Experts of a small language model: a shared expert of 64 neurons.
Below are experts of layer 9 (counted from 0) of a mixture-of-experts language model. Rows are named gate (a neuron's input weights, with its number), up (a neuron's input weights, with its number) and show model dimensions 64-95. Each number is 128 + 32 x the weight over its row's rms, rounded and kept within 0 to 255.
Before each expert's rows: a language model's description of what the expert responds to. This comes from a sample of Wikipedia text that the model never trained on.

# expert 60
It responds to: Greek-Latin word stems. Internal stems of learned Latinate or Greek words, e.g. encycl-op-edia, imp, expl, opp, histor, ge-ograph-ic.
gate0 [173 187 170 116 104  68 136 163 133 135  92  83 168 169 153  45 127 124 114 107 149 164 143 132 138  98 137 127 120 101 133 159]
up0 [142 128 125 128 190  96 141 149 128 122 119 121 133  96 109 119 136 138 152 118 116 129  60 134 125 106 100 127  99 103  85 152]

# expert 52
It responds to: Table and list headers. Header words in infoboxes, election tables and stat lists, such as List(s), Votes, Turnout, Date, Runways, Legal status.
gate3 [106 127 209 104 125 129 139 121 115  50 106 134 137 130 191 128 125 157  83 189 131  50 115 135  91 134  98 144 125 125 148  96]
up3 [115 149 141 108 156  63  98 121 118   9 125 133 118 128 178  93 121 129 120 176 156 132 104 113 145 129 117 134 130 110 134 129]

# expert 24
It responds to: Coordinates and statistics labels. Longitude markers ″E/″W in Coordinates lines, plus statistical labels like Total, population, %, Votes, average in infobox data.
gate0 [207 134 142  60 127 143 127 147  93 117 114 132 110 126 124  55 136 148  78 116  92 124 111 150 131 143 125  80 111 117  89 136]
up0 [104 126 152 129 127  76 208 154 133 147 143 116  85  64 134 101 126 104  84 173 151 118 141  90 101 177 116 177 126 129 194 132]

# expert 21
It responds to: Capital letters starting names. Capital letters or short capital fragments starting names or acronyms, often at line or cell starts, such as Mac(cabi), I(ATA), T(igers).
gate0 [112 133 124 122 118 119 196 167 142 146 150 151 128 135  97 117 147  99 147 129 148 168 135  78  61  87 106 132 138 163 134 147]
up0 [124 145 159 142 107 117 101 126 137  95 139 148 124 132 169 198 134 146 145 128 101 127 172 107 206  80 124 122  76 155 122  49]

# expert 22
It responds to: Coordinating and. The word and, sometimes or or &, most strongly in section headings like Early life and education, Awards and highlights, Personal life and death.
gate0 [144 112  91 130 169  68 109 152 125 119 115 133 130 119 139 119 101 132 126  94 150  82 104 109 122 124 137 137 188  48 111 110]
up0 [118 126 119 109 123 137  58  68 112 124 177  97 156 128 106 165  67 127 130  90 128 129  28 147 145 126 133 114 166 103  68 173]

# expert 62
It responds to: Surname initial letters. Capital letter or short piece starting a personal name or surname, especially after Mc or O', such as McLaughlin, O'Rourke, Diggs.
gate0 [154 192 122 136 137 123 154 165  90 149 162 108  92  98 161 143 110 142 124  93 136 109 126 125 136 160  93 121 115 130  70 131]
up0 [125 130  42 114 129 163 133 123 106 141 140 129 142 121 180  56 108 101  75 127 141 126  67  98 111 151 116  96 124 145 136  93]

# expert 59
It responds to: Location prepositions. Prepositions and field colons introducing places, such as in after List of cities, of, from, near, within, Location:, Region:.
gate0 [206  53 110  96  65 194 137 127 104 129 130 125 147 124 127 176 164 180  63  81 135 137 112 140 165 118 110 116 104 125 129  57]
up0 [129 123 136 124 100 100 157 106 110 130 113 139 122 116 141 129 135 102 118 134 111 166 144 132  76 132  84 113 161 151 154 114]

# expert 63
It responds to: Consonants beginning syllables. Single consonant pieces l, b, v, n, mostly at syllable starts within or opening words, such as Ok-l-ahoma, Arch-b-ishop, bl.
gate0 [150  70 126 131 168 123 166 130 167 157 132 110 128  25 128 130 133 179 179 142 101 128 127 207 135 115 129 147 145 176 127 193]
up0 [208 110 134 108 101 161 122 134  79 140 128  76  80 170  98  35 223 206 167  96 139  97 141 136 144 119 122 132 104  86 118  88]

# expert 34
It responds to: Infobox field labels. Field names in sports and biography infoboxes and table headers, such as Medal record, Date of birth, Playing career, Current team.
gate3 [134 101 177 130  28 136 126 135 125 181 173 246 111 133 135 118 118 143 146 130 130 157 153 103 164 202 134 106  84 165 100 209]
up3 [ 65  97 157 140 124  80 176 143 122 168 199 109 129 121 148 138 202 145 125 180 105 128 193 124  92  38 125 146 128 109 131 102]

# expert 44
It responds to: Year and number beginnings. First pieces of years and numbers, often after an opening parenthesis for birth and death dates, such as (17 in (1764–1835), 192 in 1922.
gate3 [119 130 200 187  95 208 114 101  75 118  91 147 127 128 114  34 119 134  93 136  90  81 140  61  97 135 105 132  66 182 124  82]
up3 [119 133 108 126 167 129 174 185 182 146 129 126 166  82 121 129 142 177 127 130 115 122 106 151 215  51 126 124 147 129 119 145]

# expert 39
It responds to: Initial capital of names. Single capital letters starting proper names, especially places and people, after the, of, de, such as B(ouches), R(ouge), P(into).
gate0 [194 140 128  65 202 153 176 144 130 109 121 133 113 128  76 101 152 125 151 128 139 107  45 133 151 115 141 133 167 186 148  98]
up0 [137  98 116 125 174 124 191 154 105 140 137 160  76 119 146  73  85 134 179 133 119 148  35 101 105 140 140 130 158 110 123 132]

# expert 56
It responds to: Table cell contents. Pipes, blanks and numbers inside wiki table rows, such as population figures, percentages and Won results, plus place names after a comma.
gate0 [ 97 147 129 115 161  99 107 105 132  69 127 119 115 139 160 116 156 100  61  99 163 117 136  88 107 145 172 175 135 113 142 186]
up0 [129 123 129 150 150  95 134 157 103  67 136 145  85 151 111 105  82 119 129 135 146  54 168 150 137 168  87 122 129 165 149 120]

# expert 12
It responds to: Route codes and table pipes. Table pipe separators, road route prefixes (SR, US), football position and country codes (MF, GER), and taxonomic authority fragments.
gate0 [112  80 201 122 129 109 105 168 134 128 119 183 136 161 127  90 135 129 132 130  67 119 129 114  73 164 149 139 158 114 126 159]
up0 [102 128 114 120  78 111 144 115 164  87 180 146 128 129 169 171 113 155 112 106  64 113 153 127  28 130 129 115 106 106 128 167]